From a checkpoint of a small mixture-of-experts model trained on Wikipedia.
Size: 11 layers, vocabulary 3705, 13.2M parameters.
Experts: 96 GELU neurons an expert, 2 picks a token.
Below are experts of layer 7 (counted from 0) of a mixture-of-experts language model. Rows are named router (the router's row for the expert) and show model dimensions 0-95. Each number is 128 + 32 x the weight over its row's rms, rounded and kept within 0 to 255. Numbers have three digits each.
Before each expert's rows: a language model's description of what the expert responds to. This comes from a sample of Wikipedia text that the model never trained on.

# expert 18
Description: Nouns and word endings for fields, institutions and activities in biographies: football, government, school, politics, university, science, society.
router:108161085171124073088160132130134087119193125183107105158157179168192063099116103131099115096157104112153146135099137148185153143144131189150115141117142107129096064109099180133103152155109126117133113115165180148124138109124152214125121111174113129215062144148140080126116141136103142084

# expert 19
Description: First piece of a capitalised word or name beginning with S, D, Se or De, often after a table pipe or comma, e.g. Destructoid, Sudan.
router:140126144121160062086133134080172114099186122085096114130133120150127113133069139156092102156119062098178126144074101125101151191161131154141078090160163190087090051121133175162099124124113197110147092140178147095128169110142158086122185099191153109110110106124118111129139162135138128154

# expert 34
Description: Word-initial Ch, Sh, Wh and inner h pieces, often in names, as in Chance, chance, Shamil, Sandhu, Zhang.
router:147115174134138144139192164068197193104181131145115145130145155167176157145106106156117139120174095099174140116166188152142136128129147139144096178094151155087119149080099156191169174106154098174141162130110142103134193098153151118095137133104093146166147055152166094144127128180080133125

# expert 57
Description: Mid-word pieces holding l or ll, such as chap-l-ain, Assemb-l-ies, W-all-achian, Cast-ill-o, often in names.
router:133101085153140130131165117102169162138103121154119098150187159165155136096124122120161141132108082115204086065135163154118118198111053091131135140131147167129116123107125156129182163149042146182117156113148147122077115077101115109134132118127132102145130075160184148191106164190089113078

# expert 3
Description: Final word pieces ending names, especially Latin genus and species names in taxonomy lists, such as -ina, -idae, -ella, -us.
router:117116127104128110079127141117195130087150144127102077164151194155149082071094106148122087132102109097132107111131151115151126153183155153195128101120168171180104036135125129133119152158126119141121088063174206108147104133143106151114120134138130096107071099091127091110107161122113165043

# expert 10
Description: Middle or final syllable pieces inside longer words, often vowel-ending like el, ge, ce, le, as in intellectual, indulge, concepts, unreleased.
router:126145105119156121086170126130146138129126115191108076176149127128182119130126117141111070177120130123112146158148134147082179173161094146135125145144161148115117091087151133229192174177160113134080123086141147096164091055121159114166076116173127119148071134121180120134110169143100151064

# expert 48
Description: Word-internal pieces like ass, oss, arg, ang (masses, ambassadors, target, Massachusetts), plus the "^{" footnote marker after "Playing career".
router:147131118158198130090117139107169116136128083119082105165159125164160087079117133147119076182123080108076146098118140115116090153180102138106120087204099120161095157127101140157136093135146125173130096107188166122125129123125126203140192137179113158190150064129107100175101150169140140180

# expert 27
Description: Word pieces containing v or V, plus qu and gu, inside words and names, such as Salv-adoran, c-ov-ers, V-enice, adv.
router:113143145184128119072121112109172188106187111157123161188203142166144126140100136138083142152152090140121153061090121102084114137135106101142128114164098132116072141161135134079158110134136160164158107123161176115162147113194174110084184131139068167131156054134116158145091113183105093130

# expert 54
Description: Initial w, W and L starting words and names, often after a pipe in tables: Liverpool, winning, Wrens, skidded, Blackwell.
router:156130084153168135139142118067180130121191083144080148150150104219195147078067130151133143123111114136149171132119149100064094149159115115094138127168132177100158100096139126108128118131124157143171135157157139126083134118167173109095189070113082155160118066137171135172113148175102129099

# expert 58
Description: The piece met in metal, metabolized, Metre, plus verbs like based, located, set, was born, and the pronoun his.
router:133195126138149100069127136127138145137178077157100128122152211166121089132102084167154091081133148112148125096174112186119105125168128102114123157114149142135124146098121187079201168203139154165147052113116151107160155078142143187132133155194103146127065126141114125122127111146112155147

# expert 42
Description: Object pronouns and dummy subjects after verbs (it, them, him, there), plus word-final pieces like -ly, -ial and year digits.
router:139114130099131147102164179115154085123201117101116121184153136151140114110118057164109075127151109155181171122186127108149187174153114166144110108147122130112098099111117150176130126170077135158120090126178182100105153106132177107140152139158158097118091132156141014143105166113081179123

# expert 32
Description: Periods ending sentences in prose, often fused to the word ending such as "es." or "ation.", plus decimal points in coordinates.
router:105123094118136108119129154124187093111142091194094100181115183136137128127084091117159057164137144065129103154171183137097139117141170169111153132185138156110145103117101090188116096155155140088130136091209182128099099076168137133174182072160141112119114107156127096134145169146086144128

# expert 12
Description: Initial c or C at the start of a word or name, often after a pipe or line break: Creek, Census, Cavalry, casualties.
router:105137110204135078106141178146111090116147079200126141167182116175144091141103103179196168068164102100142101127132131122109111111114169123146076129164109130122159133113128113181126121128112191154150103070156111091087145108201150151109130078110067094129090109173140146161091106161102140125

# expert 51
Description: Word-initial or middle stems followed by endings, such as rem(oval), R-om-antic, C-inc-innati, typ, sim, w-inn-ers.
router:131136173142115133123132121086140130095136109172117101186151149170155124119095105098118154129181087147094110083108169174075085126095126116163084109134097106105142111109157156143081067143089158121145106124132149093111163093141174130077130161146139049151082031146138115182087159134055160086

# expert 23
Description: Middle word pieces after an opening letter or two, such as L-anc-ashire, b-att-alion, l-umber, writ-er, sing-er.
router:178123099124108124151092164149142103138126053200108130164168148129152109079087100116129096086180080088091124068114163110131096138112127098115120122157096146093150124067147121107166078186098101123169165119155141072117086080138152181112123120157053141184098143145120148131097083155142177152

# expert 37
Description: Word-initial prefix pieces like con, ex, res, ass, pre, trans that begin longer words, e.g. convention, rescue, Associates.
router:145126129087165109090135134098112148097151112134074093142124176121128122174104127148141138177098096097096161145070158161151152137179113169075065091134175149162057078092140147173125095191073152069149117065151155135123108075139104124188176104170074110168150141113131130098132138125129139148

# expert 22
Description: Word-initial t or T pieces, as in treated, taken, Title, Tigers, including hyphenated and table-cell forms like Multi-touch, three-time; also qu.
router:135136102190143112129100149138111172116140077112105129161168122192132145104087080154171128101144137124165141111099143164147124110142147120172073146158161160115100108130143190064136155116109140154118118109108116055167194100147125096098197133196095105130097117104131102108046118219104109121

# expert 31
Description: Wiki heading markers ==, ===, double line breaks between infobox blocks and sections, and prime marks in coordinates.
router:088119125143140076107118126138170138116158098124125106172136112190170105174116057103146125133111124123090096096125188157132104066145126139095074145186132137105122059083115132176139105147123142101165125084194117094176098141148145102194122170143074082127085110159198142173073127119110122147

# expert 17
Description: Capital-letter pieces inside acronyms and abbreviations, such as C-A-S, NH-L, station call signs like WRCA and positions like RB.
router:110175180184081068118131200150158099102134106108110090152141153140192119110139072096059137102165123062163101113139208118121158147137146174133108127190154108111073076085129104132135116116152113119172162125153142070157103121130172147115151170129103109184105102128154136145112124129094118077

# expert 36
Description: Word-initial l, L and clusters fl, bl, kn at word starts: livestock, lyrics, loss, conflict, Knighton.
router:128122097142148155136163113112121113081138080165085132142139110187160104151073091106192129096148152071165096098158169204118119170138097147151140134170130181080111095092119129126148153117147111110147139106111132064090121094140178100112150115117102132099135098159137094190115192180076156046

# expert 24
Description: Verb stems split before an -ing, -ed or -s ending, often after "to": kill, develop, found, lead, disappear, learned.
router:150140088133110131161134173084159202123123063168094125145143161171125118110117079114142085095182129112114168067157119106090126126118105172161146162164132190083111127111129147091182158169096082084160115154141163121094119053131111150119145134171109101151098102160178126162123167205142149090

# expert 52
Description: Word-initial sp or Sp pieces like split, sporting, speed, Speaker, plus odd inner pieces like cc, z, ft, and list bullets.
router:137068144102132126096100096100122201048117077177118112186124144175192120140113156170062155138165112093098092123082178103093123104157138112153094108125103123117140095036162120130137107115097147112145099070130186065130107097132133111098158129160113154188138107125137115137107112172122157115

# expert 25
Description: Middle stem pieces of Latinate words, ahead of -ion, -ive or -or endings, e.g. interactive, elections, actor, dimensions.
router:135165103176125142144113115144144181109117102143102133133153169184216097110140106115110115135112131105123188086135182164136195148108110166130170146155162163092137138091110166120114153156146130175125145044178174149089167135159149189172191125125107161134132081110173120116080181163104147117

# expert 2
Description: Hyphen tokens that open bulleted infobox or list lines after a line break, such as "- Stadium:" and "- Years:", plus compound-word hyphens like "flag-raisers".
router:079122117161152086087092159057143150057110091175064061140132127180158099141109145102156144103159119099141124163131162120143147173130146153087090081098159128103119120071140118170162087162144140166151094132113115118184142162160121104161090133166105147181108087164175109111108117191148181145

# expert 29
Description: Commas fused to the end of a word, mostly place names before a state or country, such as Cambridgeshire, England and Springfield, Massachusetts.
router:083082130111153122063136212054172099110158118219109078144174161125106110141081073165132103160138088147153116141133105174144150186175157131127069078134159140120092100148134103191117147113112144128095125120122177141097141156147117115132134136164140130132108080187142097140156103170094138118

# expert 13
Description: Opening parentheses after a word or quote, slashes in table headers, and capital S starting a line, e.g. CDs (RPM), Personnel/Notes.
router:143161089115144056103155182048129117107139089124085088163134151177155129083116141107147107106104083118108123084112145084131148148180176131121054052185142121174133085086145098099105094130118102123165086102165131104130119124137125138076175069129069066133136121104131094098123135143148148142

# expert 61
Description: Word-internal pieces with h, ah, ay, aw in Arabic, South Asian and other foreign names, e.g. Fatah, Plahotniuc, Mahoney, Hayward.
router:129134146127120138093150188109190125146189121121090083147129154136193100106105120179102071153150115079120107107173175105146179095164152174143110162138193214101135128071121114160102089140137089119131130163120156114171165138158165149119120100144140170128123030119141074132121119150091100122

# expert 20
Description: Middle fragments of words and names, mostly "in" and "ir", as in sp-ir-it, cl-in-ical, C-in-ema, sub-ver-t, Pinwheel.
router:090143139120121143116168198054152123156141108192103105144153128161127131125127121131195070166130094176123146075168132159118152103133110089102116159166194155191085135122146127140159119167086144092119164157141159117144143165174160187150131132160085081135112067126099164162080110161081160100

# expert 60
Description: Word-initial prefixes like pro, sub, inter, under, per, In, often at sentence or list-item start: Production, subjects, programme, proceeding.
router:105171146177130105142167144090143187094097103141040103109140176138113124186143104122154119151183112104115117151143151181162186191137159158112130114122184126152084132081111183162158144174106153131116121114184134128130157105125121188168130164155096089200075159135142137117143093157108171099

# expert 62
Description: Byte fragments of non-ASCII characters in Vietnamese, Cyrillic, Chinese, Arabic and IPA text, such as ầ, ớ, ч, 生.
router:126154139139132139103151200126163147073128119138063115171136155104191136108154125135138056088161134121111092095086148146112101151153171143154103130143202104112108123045165123098129126174112143162133096113172185113166101157138188184102132091090115141154096125128124118195128144164062092097

# expert 38
Description: The "id" piece inside words like subsidiary, tidal, Lepidoptera, oxidoreductase, plus words such as near, off, left, sold, reported.
router:105128135188099120138163139141168154128127117151108117201208114158100108169100155096119123110159083139131093068152165101150204146123125084165111151108168160123077105143158144126177104160088109101094140098091134072193151106149115125079098167194118119162111127134125111132145085204110136084

# expert 4
Description: Opening pieces of longer words, often Latin prefixes, such as cont, acc, att, reg, ag, rec, as in attributed, agreed, Currently.
router:128096136157109135105063133159107141129141044104125147159154131129145080171122111176134084144146099091069148124117159168147103070113153170147106142138130199102075114101098133127075130199086102082170117102127157097116096101168145129155161147174093162106145100095125097165053134186151159114

# expert 43
Description: Hyphens, spaces and slashes inside codes, designations and coordinates, e.g. SSN-771, I-785, Highway 758, IEC 60906.
router:126176139139148092110124153095165149098134067128108135176190182160167081154094102204147106099141095092121175121133150157166136172157165161106076101130142166136102115091176134144138127116123178108196141113148128043114066115147116153139199120141115095143144115137194097111092105142094141101

# expert 28
Description: Opening or inner pieces of personal and place names, such as Aust, Sing, Jo, Mich, ind in Kindersley, ann in Johannes.
router:135115149124126105097147132147194155106134116110123122160179162118139143156094126173050082142133047107120159038139148075096118116131101117145147140105119127068084132127151127113180126177099150136201101111139129080121087097153117152147113157129072144149122100165140073211107155167104167151

# expert 46
Description: Word-opening stems of common adjectives and nouns, such as larg, part, ent, cons, small, general, air, as in largest, Historic.
router:157131107163127108126124139124138138102178118120111132170159141121089130141100089131130110075174054122127172055060151108175150157108168135157076084107116131145054109138175172117102104166095142117179115117167098144084157081162138192091161110162074050149113093113114095097132134154127122148

# expert 16
Description: Line breaks, mostly double, after sentence ends or section headings such as ==Career==, before the next paragraph, heading or table.
router:116151105143108111089137135096171119118196067125115105165130172153134133094113083145095052097145101091151141102103136104097122127127154149119123139130186124165128083094143106172141181104165202171194118085186152107146128089148084148109141141142057091142065106167176142169115120140135070130

# expert 35
Description: Single vowel letters starting a word, mostly E, O, e and U, often at a line or heading start, as in Eastern, Ottoman, elements.
router:144176146161148072097162177134109095107197091109078117139131155120140124171115080147151094062124096078117151121149125112163145152113202175170074130152161145156118074072117116149104195207136162136155121128160125087140143148172180127163147101117107077102077148139129087101141115132141147118

# expert 14
Description: Past-tense endings and action verbs in narrative prose, such as employ-ed, took, joined, and prepositions after them, such as in, into, from.
router:122134131147126099128177177063154200101160123176110119149158153190155138102056094127075119080124120127130168103151152121106189111179127182108096150124126160075118092123125173169186137134109133109115098103101161125133148079137090140112191142212125058120094124154119091110122113152119153153

# expert 50
Description: Endings and words naming a person's role or occupation, such as act-or, bass-ist, conduct-or, former, director, President, coach.
router:065087090194094102122138156108135158073135124216104094165202175143136072132124119156079112131172107139145123144083140158147171132131188128126121123105129158104111109114130175122175147136119126112115140115137172135111135055154142205141111168116081146199070098096133111106086128132109128094

# expert 15
Description: Backslashes, braces, underscores, dollar signs and digits inside LaTeX math, chemical formulas and other code-like notation.
router:158137157121146128167142152097180085056137074121097129134152195164137124165138108213133088131111084104132119133157212115129128169161157131103098140190140153118087100110179133128125145125124202152176122061106123113178111121130150149093129117175095133107126083138130139151090118167087114058

# expert 45
Description: First bytes of multi-byte UTF-8 characters: accented Latin letters, Chinese, Japanese, Cyrillic and Arabic script, and symbols like ± and †.
router:152135165097129101062157120074163119072139045122104121132138145105133105114130167153096065102125070106119077108112138106138129174137158140116104110126119146136073116088134088114097136222074198125173103092154185143079124137134099105113172096111118107112146096134151082180141172176110136118

# expert 41
Description: Word pieces like ort, ey, ear and ern after an opening consonant, as in Shortly, Norton, Fort, opportunity, plus Court and Town.
router:109119084190110104113121151148133079133091113126121102181197096142210088089133120117139100092161097141145122074113140126120176164089156099129125107176154127123127135091162181122110113150085143184133126095172119101146121157173123186139106135174125124112115106134191064169073109190072169130

# expert 56
Description: Semicolons in lists and chemical data, plus word-start pieces pr, prov, exp, comm, requ, as in pressure, Province, principle.
router:156087091134103156120123152126182165044135108160111117148180110196136108143082141109106133169143054089172122134145182138121160158125079079100112086121129160078105098141126114113078047114102165096115107085178161145115116136199122094132141093149138147177157114122168090128120115178102125110

# expert 5
Description: Word pieces completing field names in infobox lines before a colon, such as Form-ation, Publ-isher, Genus, Location, Years active.
router:137105098094139067125167126122174144075100129165081124201149124149135074123084048112093112114144134155143101096125104134183184141141107106120111169152119170116126088120109178133113146173076112162127093104161179164138149098138119147147136136118078178155043119201155106140082143110132156087

# expert 49
Description: Line breaks ending an infobox field, list item or table row, just before the next - or | entry.
router:139123101148115147098151156167168142103135103116073081166180209179104129146082100125164113179136114142125086107109129111191104176117138098132108130138224141172115110124168111134120130189120124138179110129206148134139120083188112093114134163178082140185104096175151132153140141164106142142

# expert 9
Description: Clause-linking words like that, which, who, when, this and same, often starting a subordinate clause or sentence.
router:078088109116134135077161154135146152063117111193106071198134152118142117120138106186111074181117087095114100114137143098108144118140102135120120097150130124150098120117125112138175113139079149115124097051201131107117063134107090151184141165124146136165139153134144035174110129145056139118

# expert 63
Description: Closing parentheses after dates, numbers or qualifiers, and table cell pipes ending rows, e.g. (1972–present), (2002–).
router:135120133177139126086194149126214107110177126138130093184177112172209125131082082167120099128085111110162127150129185143142105148161093134143109148105166159074090097146126146222105152138145141150125101098179141132124102107175120102118108142162114144117094075146157104178113167162118098092